{
  "experts_per_token": 1,
  "moe_layers": [0, 1, 2, 3, 4, 5, 6, 7, 8, 9, 10, 11, 12],
  "routed_scale": 1.0,
  "vocab_size": 19426,
  "norm_eps": 1e-05,
  "positions": "rope",
  "rope_fraction": 1.0,
  "init": "uniform",
  "decay_fraction": 0.789
}
Below are experts of layer 10 (counted from 0) of a mixture-of-experts language model. Rows are named gate (a neuron's input weights, with its number), up (a neuron's input weights, with its number), down (a neuron's output weights, with its number) and show model dimensions 128-255. Each number is 128 + 24 x the weight over its row's rms, rounded and kept within 0 to 255. Numbers have three digits each.
Before each expert's rows: "comes after" lists some tokens at least twice as common just before its tokens as in all text. This comes from a sample of Wikipedia text that the model never trained on. Tokens count by the router's weight.

# expert 25
comes after: " a", " the", " of", " an", " and", " with"
gate4:105133109177137159102098120130117172116138132128168120144119135146148087135133115156104117116117130136153115186206120108123151140136136114091139144114117150159187156095108188139106074183123162112144091158113117063148107124155121113109104109129134143149130130153153131162094126142131083182090145114097111090132073134133159140130146106136145115124107164157189094071165121127118129092151
up4:119135147139094150146084134148152100147099152139096127121162132081114161153125129118158145121134161118082139118116099132137113136102094124127177171133127177116141109149092111140130202067095141113100109127121105150146163132134144128067170129119146135142134170110112147095116117105172134052138126113112095134080133118184129138101103131128145139095155122127107118180100095087080097089119
down4:127105093129172083166160110154134114139170111156101165102132121118155156111144134123144144165147109075145148118112132163171127120089120078123120119105129103119167161123125066096145147084118077110142136132148120202109167124107129148157163150091130127119135111098114129139071137076127152109131188149142102169115110138127057163149146124102159159128144111138118153170102111161127108111148
gate5:144083096155122107139120134154131151117150125124117173106159116161186147120128136147116146125142087149167074138141098146098108128160114168110092141110162125100195142118135142126119101117110107195129090087125124130096098152133090127156061162153115146135100174137129142080130141146169131138112126155123104091121147099140141107114144153130131094132092151125175158143108154098112115175137
up5:144107124156130095144143119108119149112133130143145121151155155164152140145100140130110179152081080128172084158146144139070129159162136164119100107110129143128150161119141140108092121089154161191124105093124126147142112130150129115146101154142123108106115132113144176115151133110157156146085125124105119103115126128134146115114104173114138058107094138128136179129076125103122139164133
down5:144126146129170132144149088124123071099144130089149097155133077125134138132129201131097089130151176128092186139128135108066115118103120119137164099122164134106167141127132108130105172140167171102166118137126120144141178115118159119126135124081119139106128104190161119123141145123120122121127111129171123140105117150088135148137072128098141153162136077158130145142121168126100145127140
gate6:147128135115109134074139117105173106164139106150148184129109148117142198143151110148120142101160139139153116114144114151136116111135133074153140132143127119138141115111110111156098118142110100084129123162122121120126127141104131133108125109124137149175097063128107151128096140154125103135119152142157113137209128133141108139146191079146117093090104105103093121144121138174084126160132
up6:143125116148158133117133111109116168124139131135124087138156099145177100135134135144153087178122168127087142073118162114078074141164104134108127092111122114157143136134199096122161102115151130128145114143093134108151124096098081116150116139139106116124121160143158139144100123110127152112138102167119136140110180161094121173123132155122130145122127142140122135150108138124155113103079
down6:091134137124131148158137121155118134109157142128096162178109104171153111107150115131124156089133125136094099111132157143133134142123118200105129132114092081095129128120142105151137109147134134112115108094143159076143072160117118108133145103143121132136128105123082101178169126140135212173119116126149098135213143112104109099130130148104145094146109125125088128149077098137131096122119
gate7:130114078114111133126100142115123139124128123120132117094085131108135146151123086129150111135153136128182147167133085135115115179120096169103138160117066164128130106117124148105085102100128117117128136105145128113127122091164145177130148134148167127139170128177104168171143140179142125172166123102158107151109123116134136098120107156076150129114153106107157124159163134137124142115151
up7:143169168119084141127151122119139132129138183136162107158117127175123139114122157109139148129143134134084114111133162109154134118119144138143113114128173118126115140134095107162156137135113148143174112117126158140129088201066121090128091122123164163084109118062139137125125133117113113097111132155076155128103099141128116138127118121195164146119128153169100152108102124111123119153106
down7:114140118103136124136126107127152147122106125154123113066137156101121160103189139145146133128126095144166165116149090144096110106103110120124139136101084156139120100085092108128125136149132137163108113118153130130102114101130108080129139135140118124142150152150122170121155109130148132151101095160124136122105121107148141102115113148139124110165189108120161104161124111147114096123119
gate8:144137134134138135138121094151149149147112159120183124095132155170114160142125132146163135135126105158139113149128144112094136118151134125114098131148111067158169153132096115113120122130111166098131134105114142123157113119122137124149135103090092113142146181121113156123109152107133108100128117161098131161080147116112093162176135135134145133173144146119107170123115124131115101090107
up8:083110087080141135166137146116162124137129157114124129119122148111141101123139119114171116096162111127139127157114162129190152088115142111133128156153120133117161115140111123157097081137160142126141159129145152107172103069128117115157116143155118119168135131103167142120162149116114123120123111110103099074098118132118157169110137113140124118136168163149150131132120122056146159093125
down8:114136120132124151109106112136121128111079134161123112146115070076122124088113131134151121111139194131124079149109125078165082133113130070121131125122127106118127084149155132091133089121153122123138140098140160153102130141135145146063187127109121093044148099088106138124131112126120144134124101165162131113160112130140146135130079126132137120164108102106193158101136113105158155150106
gate9:126136144128134094111139142163155152085081128083144103080112126150107159100157177164113172091105147089140128143108164184126122166120123184087136202123129115112157100123146126122136149160163111116156117133130140111108121105170110155099170145159145147106147117121115089125138130127148134131143152095103168147126150113142120138122143150127133142137101145098131159104163147134106143134111
up9:130135138145118091075114125102128113169167141145135165129142117122139103152085098095124108129125121172126163081113122109139111070132103104166178103160121132133122145094145167120111125083087157078143119133119154103120109143103172110164150139142122125133142138091140140149150123160111157152101116147107126127092114118130150154140102146091139129114147079138100078154172124122139110112144
down9:152149162127146190153142161123128138127144166096127126127149097114130123147130138083162158144135157112132151137147099163159152114098123149151120159092134190127111145119074171115139133157117125138102083138099100141135149086152152145093110114171107084119105149178126102100131141134127123109164126116150108123154123134175089139180132091117147112085131162183126162094149136105115122120121
gate10:136126125132127134095111122123115143172157100112141156167127118076148082118095142111107144149143143104102135114115099136103115140151154140162107084115162163157084117148082134120144153105163087140095136125116080120124109098114082142129148140164124099115145166143157111149125106105100136138121105101157124115141103120111097109172132108113147167123172095136104131089143078099136122105149
up10:121112136137141135117119118119100100128112129108106108179140118091128110121101157131073124119112130084097127083122112114154114140138145124141137105111126087135104152101158146132161144084114078145092121135120083097125132118123108079105124115098104121106169115115110072132133084098118146125108082126136100095174083107136091128130091136069164155097133094138138075087085088124114125153160
down10:133050124172158138131160109152133084080115118125113161137128128125153096119158109108104161109116079077144128092115097093083137128112119160145117169181119095111125131112111102134132112148145143125140131100133105127160126123079104171133158115133149127094100123134169125180133142145057111117157108128141159143143131190072144137104110125132128180108143152095128150102140158120082129086138
gate11:131120122161150105115111123123086128139073122129123112151158105137124147162123179119122113199125120126156118086116124133134105121160095162088149125091199168114119170124130130129136115133131137176181126089127166149110148126141097140153110142111078127077125131135107103111100145090132139170116133212120106106094137153111130120128135170148159117139122141094169110098125127119146121139121
up11:130114130140114118143111146124110138083104149074142140097134093112175143118145121109137121154089150160133113118100151177144082150132121201080154161136150140117130168106109165122124135143117136172160124109118140138108106138168103123125099165098086115125112149107149100156130135148124158142163171167144149163135161141105127129135114164123131095086107123121144119136069127140114106125136
down11:164147112112122097095177145126110120123176103161125142115177120137097117138149150145136141135115097142136112127112181150125152124158157066115111114110135127102163105135123172140136093130144134147154136127083128102143150078151101149120134118084131128165155117115194154098079174112158148123113084124129128133127159139139153146164111131134132122149138143170172126115140135062170144124120
gate12:071122128150126137096136158109131179125149111163145146111133108148122097086145109123105095109147105147151150121130136126137157166181145107089150102076130135155132175095099159113144078148109103121129143109118156141132144085151116141100121149117081178133112086178130139195130147116099125119134118093171165108166147103123144091152136152166120112118153146104157130134137133109149177141146
up12:136094127145098144103086145139130119122156109144140125145135146124152138139111131095167129141131154132102122181146108117141126106116126126118124143131139121117171128145137171156044130164190100148121126118047074131107096132127104123106126151137141146125134111126141096142116167153104102164117107106114134127148143135112155127153160110154136140085094140135110132163157087114135169148091
down12:107137132143132156105095133130104143156143130137133128142101131158150147159139161120091118137118105171116132106157130109109139164127092101128164128117135127144152141130133120144122114138114145159151108168160189099133104161094154136163104081168100100079143125154147112136142123159125142156148128155147160111148128169126155113176104103108122114110140157202103130134133119114145136168118
gate13:133113123087114142158150148100135147137105185155111133092105131125115125128159086156130112115098099139116097114115101123159148159127112070113170132143144127118155184104131131182112135112104177097140135111121132123110153102127142132126131114124170159124124110137066168078150111129162133162123115161137166155100129131118161112130142126113121120116166103128138148142128097085122126183156
up13:141179134172097128115134130132113099145106126088165094115149129136132121158119175126131140145136134178108144115124122118131133157132152170175063135112134162140089078150139127056132120159116098147122112135149133105134136113128115151101116139156089111118120153112141120165118098127103116105140093110114103115148162164143126195133103140148140138108117139100110106124132116159115116075102
down13:118125167178109113122088135098137130120134106130135114096160116169130136124130173150165112151132103122144168144099144160149162099155136217113117142137118124159122108138162140105094130124085093128100112104092129140185172138155148145145132147161119151096118102145108103124148098147151085148110148119090112136118133127109072122125156162130128128111133184143108147141133139111139120111118
gate14:110116100107088134171110118133163126107081129158095127145120132130132128094109105140106140123121134114163123141156163137112135152159145091133140117096156090123190125119148163099118096124115147148154113112115126139068126122142125136118078140146130115113134081151135131138173089075121078118126124156151119136113166112110096148155091163119146121094106137140151155138107136117155132173126
up14:156139103133123124153105128113153153143115131134126114119139122119121126077122111118104130141158133149159117106138157156132124141113138102172158134105123090152173127159134151091078108127162180153187143104106113097143127138146128132098134096149133102159155110131156122114164072091144118106151102152173147156104124123126072129149104151099154143085072146104119125105138162103117160151115
down14:127101152137119128142145086151118080165137098122149128152119123095117159109115144118133126133138128136133144100096127137147173110120108023128146118099137133150181153128214125139131107176167095155131107117155154137145117123144152110111133081036187134130156126128153114164122166113143115120155102139128132148102122140126117104132136133107181107084108123078121138119134152142138122181121

# expert 31
comes after: " \"", " (", "-", ":", "|", "==="
gate4:134117108124114165124145090140138117143141119124120138109125131090127161123104131155115150152139141148162167106112090119168127142110156099151155088114124088127142136137149124076138144123128113139151167169143132131136122125067146129127132126134140076074091086122128113113126134125108087079140126131146101162132166151127092077098159129121109149127070099082128100109177101092151108115138
up4:162099177164102118149102110112134109114151151149110143117131107122121125127157106120109119182109131125147121128107112135146138102114152125156152125098102117137161113089118148124118127136145089116142132155114146137119109104094136160067112171144137116113152121148154144116148125158100181125133129106162117150136135105127084123113159134083102138142118131094154152106118084122161087093171
down4:165121142165142127132134130144079132167116150119085136149130138128131131076118101102115074131129107182103149111114106089135138159104127174138160107139104126113116104141111135123152151148166135164139133140122132175139197127131126169136136101176105090104103147163133122123116151179181114108110104145128132136174158133147130101156088135100137124138168076131121099134079117122137100088145
gate5:099117138119135089105088187122078094100093137083160085137127151112112146152112105115104114102119154143071102160138113108130117133128113099075132152116091103111131150133122108176102114118173126090100108134121096116121149121124167098139097141119140117128112111157097160166111128127121154130122129140120081103100146125124144152104139121147149111174107125126107186162120146116147085084153
up5:058142115149166120119097158102109111106108154108138138121145127118117141130160140071113127113098127169109114140111186151138136139138099116096143107176112085134116105115094111101152113095126136134105161124128087114082129177145118133102116114156099098150098139127133103197127120065155148120158132171116129122146151115109096161132106144136131109148112118122129086152098129104138117091146
down5:125117172144082133140095147133129097162117109131153094102125116081105143135174138151137136140117122164098135127131105112152161098115151116131147138136128103109142128104113124130140146090159176133113134139122163138156128189109155104130136155173147116139098104130142085119145174111135109146144159135135143125137143089113091141140126111157086151088106108146102106190125113153133161161105
gate6:102134116119136086134151131120143108155132162108049152120144141162092138107126116169148124106115107114154149134148169101099127139132098103156105179124136161141152100138121144177179148155146105120132115128139094150112083138184134104112114129124116109110125140140115175092151099108120116111178152107111090128109147145108159129169146150128122105125139123121152112113142134102097176134158
up6:131163154139140098142181123133136123113157143108094175102116100180106113102158124192121106138126080122126127145126108148107170143119096101170143119122136168125181134129083135150157124118103118151119158080165144140139119161106065138080148134084133111105155144153122140092105119104178149172174124109148102147138129155122140124113139084106143130106138170113146143126115129139093179120146
down6:139110118155164127119147110113128130099162117122083131122152092133136114132118139138120137160165118109161139211083176083153133135133085119096103135142142175154149129135106105150120154135100166127146140107091155127127134146112081141130149075136159124144106112163142123133110169094125167161135133094113119176120142157108162162130125128138145096130138106093134133143155111153124105121102
gate7:176090163168111131114136141099136107170116145149098155117139158140104123124084146081113142117148140154154111214116143165100160136133119141121098079112131142150136122117070124117109109071160126157136092148150128086113117130139092121132128120114121126088163112173141119099102132136101128171120149091101092143120142123123124138095132124102148155138140177082119089138150160127110089103136
up7:160123146136117111181109131117135127153148129137134112109158129138083161082089113112088128122119154124200113174153117160096134130116151105131116167126132136150190118109157163135149133117157127147137131180160109075111128151139107079157128163052124138127117137187136140125101156157116074153117146112136146125109135142109141135083140121108153119151108147076154131145105191191119096127109
down7:123080151123133167110118144188095173103135110120073137131162115133130083156139146117106121122163099169155112101129125127100119082123138171119131122152145164127113109114109112099139153104097131152146117127117114147157116143103132137150133126212169109150089106111136123116142140139144162162136152122080142165127140103112109098128171158137114119108114099140162178117127113128135165066085
gate8:122137111148101136134103154118180108097146114141137108115123169152111120143142133149125137109117117157088095114093144132124141141107159097112140113121124141150124111136149106152098116116155170165112099096148107152090191116118104141147108082149135128135091154143116142104142110109142135150159099112149110119062131126118120086130155129119119107131094090083180139108101143152163135152067
up8:140139135140099154092090151116114145112142099142083145112137143139168164125143098165124115142148091092126127147129102172108121112138135125166138103103131129154111184086137161130123114127098126127156099102096129124134120099140131139141111116140135144157127151132112151111142160136148172136173110098124126146152147097134147088079105155139147104113110179152144148104097113101134117159099
down8:125129088088115076162123154123105138142059132160083136161119096132149137119155127154093074132132107135143114098111116153131184136134163105135139117133113109112151156161112095144110146149107168106095100162114162064067100111106113111134127184161128175085090139119116093109146103127148112157116118153180128086127148106155106112137129114160182067168175142158117108141145115141152112129139
gate9:123088100204140144187121154096132102142137106100096144144108092129113153114117135160125124110150118152122118142144066129136119118163106114160094143115136155121130141132133093142148117155140157127116119157146129140122097124144117136105104133121106123147138126138143180088119177107120088141116137126122126133141113123106191107128138073113128152133113123155119149148075104097150134173104
up9:154111185083117121123131103156143166134136170145170091127124124137090117118147107107161116155086176134118144122127199150099105125126131168084132140142128100160099119138128132126112137124115094133133140109083168126136178149130143147165113152146136117093137124135116075160133121123133147111124096128139140099133134106112106156091124169134122129107148137156143151107158140128121139099141
down9:116161099120108127138120186140149122127154091135128164106123129118120159161096150187143120161166164154172106165126107112141131109168089184125087124152094072121136104119092141155135135117072149132113101155123109135121127156143141119143122128105099184163161136118129119102132133118092116112032128171126131096125116091147117127138112108130145117125112152117033130152141118107114136138151
gate10:137144139150116135146127140095101110135134153090147125155107113094103145137159096119139147119136129084153175131096135147112156126130119161132113144124092086160104126135115151132143113161099120113138146134136185119106150114134146122096158142106127105082159137130153093160109093149165100110147136117132131098155139142159140157125092157081143149101118091139131057126121091115124081112136
up10:108130110114130120123113112157103124100140103141149118149144159152136106131104171136090163124112118162085109141090091146134082148142132123146124148095113185129150133132108103113121125089159168167118118112137095148152077136106110123166137147113116142152122111127112136092167135129097181112130151154136100128127128101105119117124111125128111084156165152108127184148125164130135153144068
down10:128108090123109121114147136096128171115137162129118095136154162096116109135125158134140131123118110151107094121136109148095099138127151166144149158130139110112110094126177152111150157131149115129115130120092160069143128130145130113116107106084158131186150138135117131104123112168124144148133131124156134137144145114141129139114118189157126107114103125145171128138119115146135083101119
gate11:121102104120144134147132163139122141140151160144160123169117107121138136162136134112147096127129139125104105068137150146122118134104136039130103136119131120086133138160153152102117152133091146121118127140138179141134119087174112133119110145105165169129180151149118147134130171158103132119174149136125097169105126105101154131142137111139154123147123095141148130079104120133133106148124
up11:138107184110122151105124126054129112125123131122091123103136131173159100153129139162057094140161122147149148176109088109148101137118121147117127129163113181138115160113130142146137127103169108094120122134090087139153137128110142119176123134161146123144111115105138126095136120143123103165113133117135169083112128156169116120065154130107103111116144149152138145125100139118142123117102
down11:162119112092115163104131125135117157126141130092139101153128065146158158096120133136131137138144085149133149126145100131136129139102124186126160161098124133123180135150123125118146130122123144121119140127192103135142121117112097129131143180086088059114165105146124115129103093169140146116131145167128129123148093153154139144140133155078131126112087125142151146110135129157125156136108
gate12:133107098138137160157107104096082131147146090137120100143123154126118123119094119163115141126119120138128162138087135099137187144135141135118145150123150090178134104125143134115129129139121131103141150156119111119176117133121115161140118111122175144150092145143146144199118090123081148146115147076095157133158111178162152185113125110121130128111145125144150116110115116106117162128124
up12:127136129133140141103125111132169104116124172129159154150094130132119115127135126143097147109102129104130159129148133097154128160135122120127146134189131155169130124110112141086168092115140125124152116118212103129083140137136176137153164114123168159110126062107088149097138098164126102113131150123165096107117110106160112089141173113135088176119121118092102104132148133124132100151163
down12:146121141162099107133072118126122101137145141138129150152129088168148161153151123161076110134121144105128113138167113139108087132115097082134146127102089148150132136138152098134148128119150116122113140116139157066134126123122127109137143157151134156153134127166147104122110146129133128167116145128087144104124157138097114150112092135111183120111115158160170118103183116125083158135170
gate13:121175149119133103106152116143139126082151147135169162160146122165125139138090149144091124140109130096150147137108078068078142169120105120125145130151160159130165122076116122121110123139145132130124147152127118138132164130077140137122136130122130127132132107091151114159122154131124155092134187142102201143147187133116144118106107113110126111145115145104089127147160184118163129114128
up13:168176106125062101122148129099143115139144141119150099113078103179069118123172109126133170117130126161103141107107110165121148109132123137122160107183138137145106146142131106123097139138132136141134128105131139148134128121117072127133150150116103112154152133104126172109119131146116111120138128140185147139133142136110094114150102159132115144110122143107107143139122121135161144130156
down13:132152137119153116138132076114147137128115110087097133104147124144115167105167121134156154148105119189157138125121113148138116110104103140114096093153173105134134152145130158102127108168109138112196133167104107137101112146110128123097107098114084077112105162131095152141155135111150150139110133144108105183124138111113106166125102114150056099105070090107092171121124130121143128103153
gate14:114097113157156138115139127124138112165101130129119129111106123111162118124151139122136113070090124157143104136146137132161124148135095159119083107119117124113096107101172117143127145136158097096124174139195107139179155153130099122151121162143085116129160144123139136175107171168085134153157129114176119153157154124118128115136126128147115087097129144124147169101142095119166130132162
up14:134148143109103133130110112091100122129130118117120136164077111119136182098109141088120111127185123139121136118127103160137128103130149160089130176093099121143147151152105162128126092102091151175135099118083141117099104109114111134079151080145111178119138098146126139099127092103167106051116105150076143126123076096148107131130147134142142143111092115122132121162114147151144138125170
down14:132121134147126156119110160152126147140099119119161132178142124100150144171096094157173151125082114152117145125096102124126110106161103155085084131172127146123122130076094136121136085133148138170171188124155126118109163108159161132109118142150159160137143110138103132109142107116081102095144109161122112131120125118110145143165135138177133107136175150131109092120119095109157182128147

# expert 12
comes after: " ", " (", "201", "200", "202", "."
gate4:134150118180103126189082135140128139143138140091116141171112126111137143131118126143120129061158133112111099112095179130131119144130139083149139114106115148151129136125146142145148125112155145124129124097121089149089127132102143101077178161078141153127126151182102156111102120110153138121104150103112135122153133132100115129124144143156059102151100119122148145138083131136118076139116
up4:155159106181119148157093110124179118136122131111107158169107125117124120122133093139130145102166133095132102122115143087148138149181129070156158171109121152124123138114137150169132068085166119114156112136159118142082134147142138091126133191072156133135119153172125170142120128127162120126111114121132149124114119123125146121148116148115100110121096115080142172135099145149155098092123
down4:100109112094150146107147113157142111133144109156113098166157124110126128098118141130137165136164136092116125140142130110164123124074123090141155103147098095118125095159160113118125122169167119126125135122144177130149105133091148163110101126069112131129159175074125162153124120129125108155175144132112123128093177119146078085152177116163136117120118095140156161120152133118128132129143
gate5:110122120114074099106129135146152113183088118100102137138115139118112145105109165117107146132079123101065143098088144115132130158125146133152149080129107128125129086154166150142130100136141140163160099136114107148106138177127088129110146115147151125116106142133143129108143155121117128155163143131139100131144147092150117125146148155114149125142142152144138149104118131190103144179150
up5:118133142111105102161163117108097138151128126138183098101138113115139114127146151154145142091115127093132097142117136131127161128120112172105086109143142155119061156120130125133158137117152112137106131116148144099121141086168098121158121139185136108083117154119133094085133146149116106175149134114150119148148123091107113151170116110089144079127119102148095135105107112169152126174160
down5:126178136101136106143148116107137139095139156156123141165120110153123118110100118119139139147118107140093126148130129142152094166178155143128057141133119135081172122118086160131124145105131183180128090155110092129118116137112133144129119114103131095158144131165123142135126135127113167113114141120109104140126149090143163131149113114133109123144122153101144129128111141098128113136122
gate6:144099180150144109155130098127153146166116109124127140154134108085130118111127156114148109189114141129119105125101123126134100134111116114135140095112143112165051137151111164127152124127102167145162183065129114110130103176083149142145112119154116136142128130137136128080115112137065094136123133153130127137112087102115124110140148071143152112171136113141087138155153134160107142108103
up6:150116117150132135128150117186148111094101163119159154100117136145118121167164145137150130107089125098135155143135143147164144148130163098147155112112160143117112096119169144116085104171119102152141156103091119139107148153139133073106134125104099131153123106137147124116167157172147101126134081129166129126106153127138079100149128130136147133146129140096113110151133166109146150075103
down6:123129116132198153151137173134109110202121135148158198121146113094163102140135116089118138123139153099118151120163126089154149102123135127118129118116120113119137126111133133105142163177130113135102091129117133110161120118094127091153115103166124097123137109100167125101124093162105153129067150121160138130141105116120116100159093130145152104142144124106135142134148160143104132127141
gate7:167101119143126097161130126104120145130143110106102152149136117098138130118119160122165157159104103131118145096110077173133118154142125128118124136137128114141117149093124200118128122163148113127116139098154120082153134100109064147125148134123138088164116126099132120156149151112112164141135127137156114142150100112122100181105086098120088142137083110093145132121120110149125132115170
up7:119170124149104157117110119135129123137134116112154112049108148125155142166113094132084117107066166103147109128120145111143118118113166106144097101135136104126177128134136089123157148127102158118151123141131114156099130099110162072102105110157088116120157148170129143107096128130090165114111142096138101146154161128152142109125144149167150142147126152168136113117182117149125107126091
down7:134144113085106138138121123111139158106132173137142109112090110109173114100118166141122142156135138145097119158133126065110153133150152218116124101130138121126147189119138134180137135123108143132081134120133114140131144133128162131156156127109131121106151135161139144105170119135108147148148164177105147128109147131091081082112133131119093117119148150109132101147105104153134108150148
gate8:138119124131153139117172065080109099149150132087130128139181112113143127128116115113132119156119125128085156101146092122131113067185107144125123147105135110068113122154120130118117151166135165132145138139108140125108134154127120147139153096116102132118116102151131159103138137104179125146107158126132123118142094067139138161084098155107170144124134139119113107167126104134127138073151
up8:183147150143139148139137124136090084118141101114131152134141111127165144128134127140121135157165136122102105157130127124117147106166100097114102149141107133091118121147148097138127179126106131137151128133114148136146130149091144114151124132119126109068142119123149149086117082152160160137087183141105132131147170168141110195114106198115146115099132170118117117119094079148137114121180
down8:141159118144125119130126102146127118114140133082113085125109089144140090130124082133171132136103156159165134133098133173143109117156112184118140132096149144120183096164125147119141134112141108107105174130094100116150140148166176098101095170120126175136120095122094128109130153120096123122168140130156110135128128108135210143072176132092122127142115112118072128095154118108124102134120
gate9:125117151117121130127145140100120070139131135132133175167134152140167096155130144128126164129152111127112088159122099061124121116133127114150101148133115122128095138134158133124129152152137145113124127121111120077107107099117126109143142121127088067163126108153120071132157126098144088137133127157100161135109107120120114140139115114031087133140147100124081146132145107139113097139143
up9:166156100147126109111146123102076113151133108115132089137095074145130156093051107127159135113096124112133159115135173111098169167141120146139134124138118105138137101149167100122147118097168131138097137150139155089129159143140110119124148119154144169149124168124153162137085129143119126087118138120148137134139139132118107144108135119185110103170114171115129119110142138142132137120152
down9:091196129154143112136082154134158144162174101184165147109146140124110158167110151153209129144108142112125154143097117111117126151157101215152152124131095143164156109087146143131144144147163122100113112192142162141129126135180142160126140139128118117111080152139144144113114142113114121109129121117141156158127118122143102133124119125101163145144121108071133143098122105121126126124162
gate10:134105139117148111134109122079160144127153116130098134074200145146087117117147120182108128125185134145121057162141139132187101130102110162116142145110133100077154140125144159112099130138127131125169140149149120110120147178154133113150117127165126144120119117113125127180157100148156129143109142134136093140117124116128141135095133151114187116099125141111142086114149113128115121131130
up10:119162133130127137107137125148145144128134125117144179118121151127120123130126112146134141133175079113170102146137128184111113121122144171137149152110131100112150107127142104076110133082107149084173122154111136114126132149107101125192151122160158150087119102158110123128162130156120156105109177102133094135099188167142146147118132089097102133133106137141126096146159129115089132100155
down10:174103151124140102132160132123111110095101119092104127143095101129128120134126109089152119135172143106140112111129145116126097128104114164133119129129159169147110114087145165155085173147123095081103145147111126145120159132080143124135171145117139155114120138138122123124117121125120088119107143151107094145114100112154175170146120135142119120117113141079140118159116123144153139125136
gate11:099116135155113148163102150137114178143154148133126116134142152136161187151114144089142130113173125109133079125152157154145131127129155051136101152134093125133165137133079141109108145138105131145141171085116118172161121129182166120129091122099086132156136137155168148114174147087136160110129119137092108081107123096158157163135130114161132137132095082182127123132086134132124113153137
up11:142150130170142131165153133107113142148121144088085156173151130153118136140100102099120102138129098138131119149177139092129094099105176052168123116181104131139153146170148133138111136087162099152102110146107131162139119117101130104156068142127103139127140129148111139112133120103112082177094149127083150143116131129106152164126162094147161163111123131132114110172142133113134112138104
down11:152119134144141116104134103116117135107161117140102134154133118131135119092113116101110113121146115155092124126139154153121132091125125147159149105148136133137101087115077136118074118140133117144143146128116096126126142126130135153112105123185117128141133078140121107139089132129121167077103107178124130157131143143124154077155161132114133104134135117086098082100138175083088143130118
gate12:107125135148117130093107121084142141132124134117090158131139179111121134131157143124139148126097120134152089141118126159096208121117105082129125167143139132125143124088147117135118144088105115141144130100131156141113140122169127150118115137102133153083128132127117161140142115144103133113125120139133085116101151105160164180116156123134141139086137115143138150163132081163109127078141
up12:119101131096129085134117078122076111116119145116158153143133127131129137095106162094132145125116102124151154124122118148105131126132111124092089155164128108112109089129135115115114147110140112134184084183127102121137110127133122142147152145090091146161169119110113103124117117109110106124160130111130131089151121151130095102136136160129144124107173102123084125114135115132119129142140
down12:144128149115148056099126086146126126142114099174097133115175161161135084147126153114072140143158111130110116142134124106171134140148102126097080130131099116123155118128101129118123084138116144110101105130107110129125092126110138128151111118107156121123141115145165161118123115123144134125115096131111143147171109142127159112163126123167191115151111173102135098134135078136090115112137
gate13:175149094117130098130122146143102143156060119094112126180146159175117143122104156154141136109091123127131128139134096108152116103146143153116099078136082095125094163116121104102140168090145171125142204143122127130131129174127103109154144089186109109099146107163130092117074092141119136139143157168114131163145109133126133148132127145143115167176138110092143117149152121115093104102118
up13:115104140128172131136128103127161131145105104147121086110148142127166110113128139125107103144138128143106089125135134155132128148125146117158170164100086111111093133096112136163062125167126102146103116109140117176133104108174134091119116135148082121116147093102145210136142169129114135130062108093126126110130133103099139133098087167118112118104144146128168173119123124176152150161138
down13:121113104125109163131097098138113133129149169128143099171093114168130104126164121166160145121149148117102136102160105112097102078118128074115155158152173139122114119149162144127119117096119119096116109094158169102069143144135141161171140084116125169101104118165145142106140131104169171135118143115154114104146145122146150155132178131120112105170137127128113147116130093125176081112121
gate14:128112156103126132097127121095127107128144120174154155114134150168133150107100115128136090090163139130159175144147136126103134152108105156130130136134136110148136113116097129106118144150135131128123075133114127161161099138125112157088151153147163131088115163142092115089117087130131152142151114098111154141114126125148112187061123144125157083153150116159184116132120103138133121121145
up14:134161143158100097142104142114144141119124185116117132125140136104119069083111135154131138104073141120167101104122121153185080158161135124137165117135135127114096139161145128153139088140085157138111185164119138099146153109166143132149096123134098090175105111156134137136136134148149107112099083121114165121130145126082113105165081120091156131173092134093129130120154114124124154147084
down14:173117127100129108136104113139169125137085115119102128136129146131151157164103103149104084106113121111119145082108104168169109172128082165106119127096130101144117149095154151160139115132101121141161135118145176130127131083159120123139133162148142135111144154147134113126139156139122084097128117143147110115118145145161117169111181128137145133129125128138120111125149129098138152130123